config.yaml
n_layer: 14
d_model: 160
n_experts: 128
experts_per_token: 6
d_expert: 48
d_shared_expert: 0
activation: "squared_relu"
moe_layers: [0, 1, 2, 3, 4, 5, 6, 7, 8, 9, 10, 11, 12, 13]
router_score: "softmax"
normalize_top_k: false
routed_scale: 4.62
balance_loss: 0.0185
balance_bias: false
router_cosine_scale: 10.0
n_groups: 8
groups_per_token: 3
init_std_router: 0.0153
lr_router: 0.000413
vocab_size: 8192
norm: "rmsnorm"
norm_eps: 1e-05
tie_embeddings: "early"
optimizer: "muon_variant"
lr: 0.00784
beta1: 0.95
grad_clip: 0.5
batch_tokens: [16384, 32768, 49152]
seq_len: 1536
train_tokens: 249600000
steps: 8263
dataset: "wikipedia_en"
Below are experts of layer 8 (counted from 0) of a mixture-of-experts language model. Rows are named router (the router's row for the expert), down (a neuron's output weights, with its number) and show model dimensions 0-159. Each number is 50 + 12 x the weight over its row's rms, rounded and kept within 0 to 99.
After each expert's rows: "comes before" lists some tokens at least twice as common just after its tokens as in all text. This comes from a sample of Wikipedia text that the model never trained on. Tokens count by the router's weight.

# expert 117
router:56 47 77 37 59 57 71 63 41 36 56 43 30 63 62 34 49 38 48 37 63 37 76 62 57 47 39 36 45 46 44 49 57 40 52 70 42 40 62 68 43 33 45 45 53 45 48 51 44 47 48 41 46 69 57 54 41 49 42 30 36 25 48 50 49 23 48 47 45 48 79 41 52 54 50 81 49 50 49 48 43 50 43 38 47 82 47 37 57 59 49 55 35 40 52 74 57 31 46 50 40 43 50 61 56 45 48 47 44 50 40 35 56 23 31 55 61 72 43 53 49 52 62 23 48 63 50 52 48 48 57 42 33 53 64 47 53 64 45 53 64 59 69 24 34 37 75 62 38 39 48 63 36 75 35 40 62 39 60 48
down0:55 40 45 38 57 52 50 13 63 76 57 54 50 58 47 46 45 51 70 38 45 52 59 41 57 37 65 31 64 35 33 60 40 61 58 54 48 47 58 34 50 52 42 42 34 57 54 59 28 64 49 35 54 66 49 63 51 45 67 48 54 29 41 45 59 65 47 48 45 70 45 63 35 45 57 46 47 61 56 51 63 62 58 56 28 37 67 59 57 57 55 58 57 55 60 41 41 52 61 52 74 54 59 41 46 61 47 57 69 51 19 52 47 51 75 46 30 38 61 53 47 52 42 40 43 56 73 40 51 66 46 54 35 42 39 47 51 18 52 73 63 24 51 54 77 39 54 75 39 62 43 55 47 58 64 47 68 39 20 44
comes before: " ", " \"", ":", " The", " Title", " A"

# expert 40
router:60 50 72 50 47 36 53 48 54 55 39 29 48 42 64 57 40 56 43 48 58 37 45 44 27 58 49 30 58 56 79 59 41 64 49 67 41 59 50 57 47 49 40 58 46 61 49 57 57 60 49 57 50 59 54 38 45 45 47 52 40 21 51 42 51 51 43 62 65 55 67 57 36 38 63 46 46 56 39 48 58 48 29 77 69 62 43 42 49 63 75 41 45 50 32 53 08 39 42 46 59 57 83 55 52 77 45 31 62 65 50 55 51 36 38 28 38 49 34 60 40 23 30 33 39 52 45 40 70 58 41 49 50 39 55 48 56 29 51 43 57 57 51 36 72 46 55 59 27 49 49 66 57 47 42 42 42 28 61 54
down0:63 47 45 58 57 39 41 43 52 58 46 57 39 54 64 55 60 57 63 45 52 58 40 53 59 38 57 73 49 44 58 45 57 47 55 56 53 31 57 55 40 40 65 53 49 64 45 42 31 49 62 34 79 42 52 54 60 47 46 48 44 51 45 63 67 40 50 46 31 39 50 87 56 59 32 47 44 45 62 41 41 67 69 37 71 28 41 54 35 58 21 34 59 45 40 34 29 47 46 50 41 68 35 15 35 54 66 62 50 64 74 66 39 50 62 39 59 41 50 33 74 48 46 40 62 43 59 71 39 50 39 41 42 42 48 70 60 54 38 48 62 47 32 81 44 56 42 33 29 56 54 54 52 53 36 65 60 53 42 42
comes before: "-", " Species", " •", " Binomial", " Genus", " Born"

# expert 6
router:49 32 67 55 45 52 44 49 35 39 42 51 24 60 50 68 44 49 64 50 42 56 73 18 47 55 47 38 50 36 75 57 30 43 46 48 48 41 49 50 57 67 62 57 47 56 17 59 44 35 42 49 32 49 47 76 59 55 65 58 53 48 62 66 45 27 43 50 51 41 37 51 33 36 39 62 16 67 41 47 70 38 47 43 45 47 46 60 53 37 49 58 40 45 55 56 12 55 53 70 61 58 64 65 38 71 54 41 49 65 50 52 64 28 58 33 50 53 39 58 53 38 36 58 51 46 45 44 48 51 88 63 23 38 60 49 44 49 37 56 56 54 56 45 42 46 50 59 35 52 56 53 49 59 43 35 54 47 64 54
down0:48 66 57 32 70 68 44 45 37 61 54 51 55 53 55 46 73 57 51 49 64 47 46 56 61 35 57 55 49 54 66 46 65 55 60 33 55 47 70 73 47 50 45 60 62 52 63 44 28 53 55 57 61 54 66 67 58 41 58 46 68 39 51 46 56 59 43 39 43 55 47 71 48 52 45 49 77 62 35 33 66 61 44 62 40 61 60 57 67 41 48 49 48 43 55 46 43 31 50 48 32 33 53 60 35 52 40 57 45 75 58 45 60 49 51 36 55 42 74 55 56 73 24 75 44 65 46 60 57 50 71 28 54 57 66 44 70 56 63 42 46 61 57 04 35 50 48 58 68 53 61 40 56 58 41 32 77 66 49 45
comes before: "==", "-", " The", "The", "In", "201"

# expert 41
router:60 41 67 65 60 44 40 33 56 60 40 47 61 47 39 63 51 58 52 46 57 33 46 50 50 72 59 51 62 40 58 63 43 64 63 48 46 42 50 66 60 40 61 48 51 50 56 65 35 70 37 53 53 73 23 36 56 41 43 60 49 54 33 50 40 65 43 52 60 40 54 43 50 51 37 53 46 47 37 48 59 52 34 59 49 77 43 44 53 62 63 16 64 42 44 58 29 33 55 53 60 31 63 49 40 55 35 27 62 44 25 34 57 49 40 39 77 62 40 41 51 41 32 49 47 66 56 57 59 40 49 70 44 27 53 34 37 54 51 47 25 40 64 44 53 64 48 70 38 65 34 61 59 55 30 14 44 45 64 51
down0:56 53 46 34 50 49 27 64 51 20 50 20 32 55 45 53 32 53 50 17 34 53 48 66 41 49 45 42 58 37 59 52 47 46 65 36 36 78 56 68 57 30 59 44 60 27 44 66 41 32 50 46 58 47 65 53 54 53 40 60 48 48 59 49 45 51 34 24 41 53 53 53 33 34 52 54 45 39 73 57 48 38 50 56 60 52 62 17 58 57 39 35 53 25 55 58 28 37 61 50 46 57 64 71 41 57 60 36 52 57 24 30 51 29 37 47 56 34 51 47 49 42 47 40 41 37 42 30 53 50 63 66 42 57 43 46 60 46 64 44 50 55 66 61 46 51 67 54 60 61 66 53 25 41 48 56 60 47 51 68
comes before: " ", ":", "-", " UTC", "HP", " Swing"

# expert 42
router:42 38 66 51 34 60 51 41 18 50 47 44 55 64 52 59 59 51 72 46 50 44 61 54 46 59 76 44 48 54 51 33 41 34 58 40 39 33 69 47 39 76 34 55 36 67 37 53 36 39 40 42 54 39 35 69 46 68 66 57 51 28 76 40 36 28 40 56 55 50 50 45 43 50 46 46 32 63 34 59 30 25 47 55 44 54 53 40 51 56 48 51 43 36 55 47 29 44 70 74 46 35 47 73 46 62 56 46 43 37 49 34 44 53 56 44 67 34 53 62 42 59 31 45 61 65 82 44 50 58 50 55 49 58 58 72 41 32 35 63 55 49 49 32 42 49 55 41 43 64 67 41 51 62 53 30 63 44 68 50
down0:32 54 50 56 32 54 47 41 60 60 46 58 53 31 43 31 50 60 51 61 47 39 32 39 31 61 69 48 49 46 77 70 60 39 66 80 50 48 39 51 42 43 55 40 51 60 53 49 42 68 37 25 72 43 36 63 26 43 55 48 42 36 57 45 23 40 68 47 17 44 48 68 37 67 52 53 68 41 49 64 58 36 42 32 34 43 52 53 53 47 40 46 52 56 44 78 43 42 47 39 69 31 53 57 53 47 52 55 47 61 54 14 57 53 74 61 45 57 59 55 53 50 60 46 54 53 60 52 45 27 44 49 48 42 49 43 30 45 66 56 54 53 62 64 55 35 68 72 49 51 60 37 39 62 54 62 30 63 41 43
comes before: " The", " He", " In", " was", " It", " is"

# expert 19
router:23 36 63 67 31 45 49 40 46 41 51 40 53 55 65 50 47 35 62 44 45 67 43 34 46 65 64 40 42 55 70 51 40 53 34 36 40 42 46 66 53 62 44 41 55 57 17 63 29 35 60 48 53 50 49 64 55 56 67 47 52 36 62 48 46 41 43 48 60 52 38 38 27 46 52 43 38 56 32 48 40 59 31 55 43 56 48 56 66 51 54 25 47 53 43 60 22 57 66 56 47 40 44 61 32 66 53 52 37 47 39 50 59 40 30 43 53 60 41 46 47 53 39 61 53 56 70 95 35 64 29 62 44 25 58 80 71 39 52 40 44 61 67 61 43 58 50 60 44 45 46 58 49 47 41 52 66 36 72 49
down0:39 36 51 36 58 67 63 52 50 38 56 31 59 42 54 56 44 32 53 38 33 71 64 58 42 40 54 46 42 50 52 74 63 57 39 55 70 38 51 51 72 34 48 43 59 60 59 54 64 54 51 49 39 40 38 60 35 39 36 59 37 52 46 28 55 46 59 34 34 37 60 30 63 48 51 59 55 47 49 38 72 36 39 45 55 64 60 23 55 33 50 35 37 36 53 49 46 68 59 66 41 61 28 74 47 65 54 22 44 42 67 48 72 37 44 67 67 50 70 43 52 39 32 40 35 56 24 52 59 49 38 63 58 56 64 35 46 50 55 30 62 40 53 54 33 36 54 52 55 76 52 56 64 52 30 49 49 43 35 59
comes before: " of", ",", ".", "3", ".\n\n", " to"

# expert 112
router:25 47 44 62 42 48 52 50 38 38 49 45 57 54 51 51 53 19 63 41 76 32 66 17 43 74 78 32 54 34 55 69 51 29 44 54 39 54 67 51 47 45 49 46 49 50 44 54 27 44 39 62 25 56 48 67 55 46 59 65 45 21 61 33 49 54 61 43 76 50 21 46 63 45 44 48 45 58 50 48 42 48 50 40 42 53 33 49 71 54 46 41 38 29 47 55 45 46 39 58 57 47 53 52 44 37 53 43 49 56 46 41 50 39 30 42 76 68 41 65 53 58 45 56 51 59 48 38 49 22 37 55 37 37 59 57 60 50 46 61 63 41 61 57 38 58 45 67 20 38 43 62 47 56 43 47 71 36 57 43
down0:38 54 64 59 62 56 76 63 50 35 57 55 47 51 33 58 56 56 48 20 52 56 60 48 40 18 52 21 56 63 46 50 48 50 51 26 49 44 66 49 53 53 51 52 47 43 54 66 56 49 47 58 46 79 51 51 46 26 44 53 35 32 48 54 52 44 67 58 56 61 53 53 50 33 44 33 49 28 47 47 39 57 58 49 60 50 49 51 50 61 52 53 25 66 52 25 29 34 40 33 57 70 31 50 58 62 41 48 52 59 77 47 48 38 74 38 46 70 45 75 49 39 33 50 38 36 57 34 38 44 61 61 49 47 45 37 35 36 46 51 49 55 57 59 47 32 73 51 57 39 36 55 47 48 54 14 68 39 44 64
comes before: " the", " that", ",", " he", " it", " to"

# expert 68
router:45 45 77 55 48 48 44 41 47 46 49 39 61 57 45 69 77 37 41 42 65 34 53 52 45 45 45 26 52 68 61 60 46 55 36 42 60 51 39 53 41 55 44 40 56 39 36 54 35 48 40 37 37 73 39 64 35 46 32 69 48 34 48 47 42 51 50 37 60 40 65 65 54 47 37 72 64 56 18 35 60 31 46 28 39 64 47 49 38 33 62 57 37 37 29 56 53 41 59 55 64 33 70 51 39 63 49 31 45 50 51 48 63 53 53 46 62 44 53 45 40 51 51 40 40 41 67 59 37 43 70 64 50 54 49 40 57 51 55 57 33 30 61 45 59 50 56 63 41 70 38 79 42 87 34 46 47 39 35 34
down0:54 39 51 51 52 51 80 39 57 62 57 44 51 24 41 49 33 65 54 43 39 47 57 27 68 59 52 46 47 59 50 63 54 23 48 44 33 46 47 57 57 62 37 39 43 38 63 58 63 46 34 45 51 46 48 37 39 48 62 60 46 23 59 54 47 60 63 42 23 60 31 57 48 70 56 57 60 33 31 78 66 40 44 63 62 43 37 38 29 44 46 49 30 57 37 51 38 55 48 51 59 45 66 64 36 38 52 51 42 17 49 67 52 41 77 55 50 57 45 31 41 49 56 36 45 65 80 62 46 59 45 48 52 38 42 51 43 57 64 55 57 35 76 47 42 39 48 58 31 49 63 77 51 57 37 42 50 46 48 68
comes before: " ", " %", " Goals", " —", " Candidate", " Votes"

# expert 12
router:53 49 43 43 51 26 60 53 37 49 65 40 45 46 53 63 55 37 43 43 61 39 72 35 54 36 71 42 52 49 66 54 34 60 74 52 37 42 51 71 53 37 55 52 61 44 37 37 61 69 49 42 45 57 42 63 35 53 61 72 50 36 38 50 30 33 40 38 78 33 52 39 41 42 45 64 42 67 45 51 64 47 28 38 73 45 44 34 37 40 61 65 41 51 60 49 53 52 66 74 66 38 34 65 51 60 57 35 49 51 35 48 53 45 64 42 53 63 57 59 63 25 41 36 42 56 19 41 71 38 21 61 39 40 50 32 45 54 32 40 60 47 63 44 57 39 60 53 42 67 40 63 47 57 56 42 72 52 64 49
down0:34 57 60 52 54 47 29 43 35 45 33 64 25 37 47 47 54 33 59 51 52 48 44 35 58 33 42 49 66 49 28 45 42 52 55 59 52 55 72 64 50 49 29 59 70 50 34 63 76 49 30 51 40 47 68 58 46 58 65 47 65 42 45 51 76 60 44 53 28 31 41 59 67 40 38 59 44 41 41 54 50 28 25 39 36 53 38 36 34 52 72 44 60 35 27 52 53 43 54 35 65 70 38 62 42 40 54 48 56 49 74 33 57 60 41 45 58 76 48 49 53 47 55 47 45 51 40 47 52 54 42 39 52 38 63 50 54 26 79 51 38 57 62 31 58 62 57 45 41 48 43 67 54 32 44 57 72 60 33 47
comes before: "|", " |", "0", "%", "-", "1"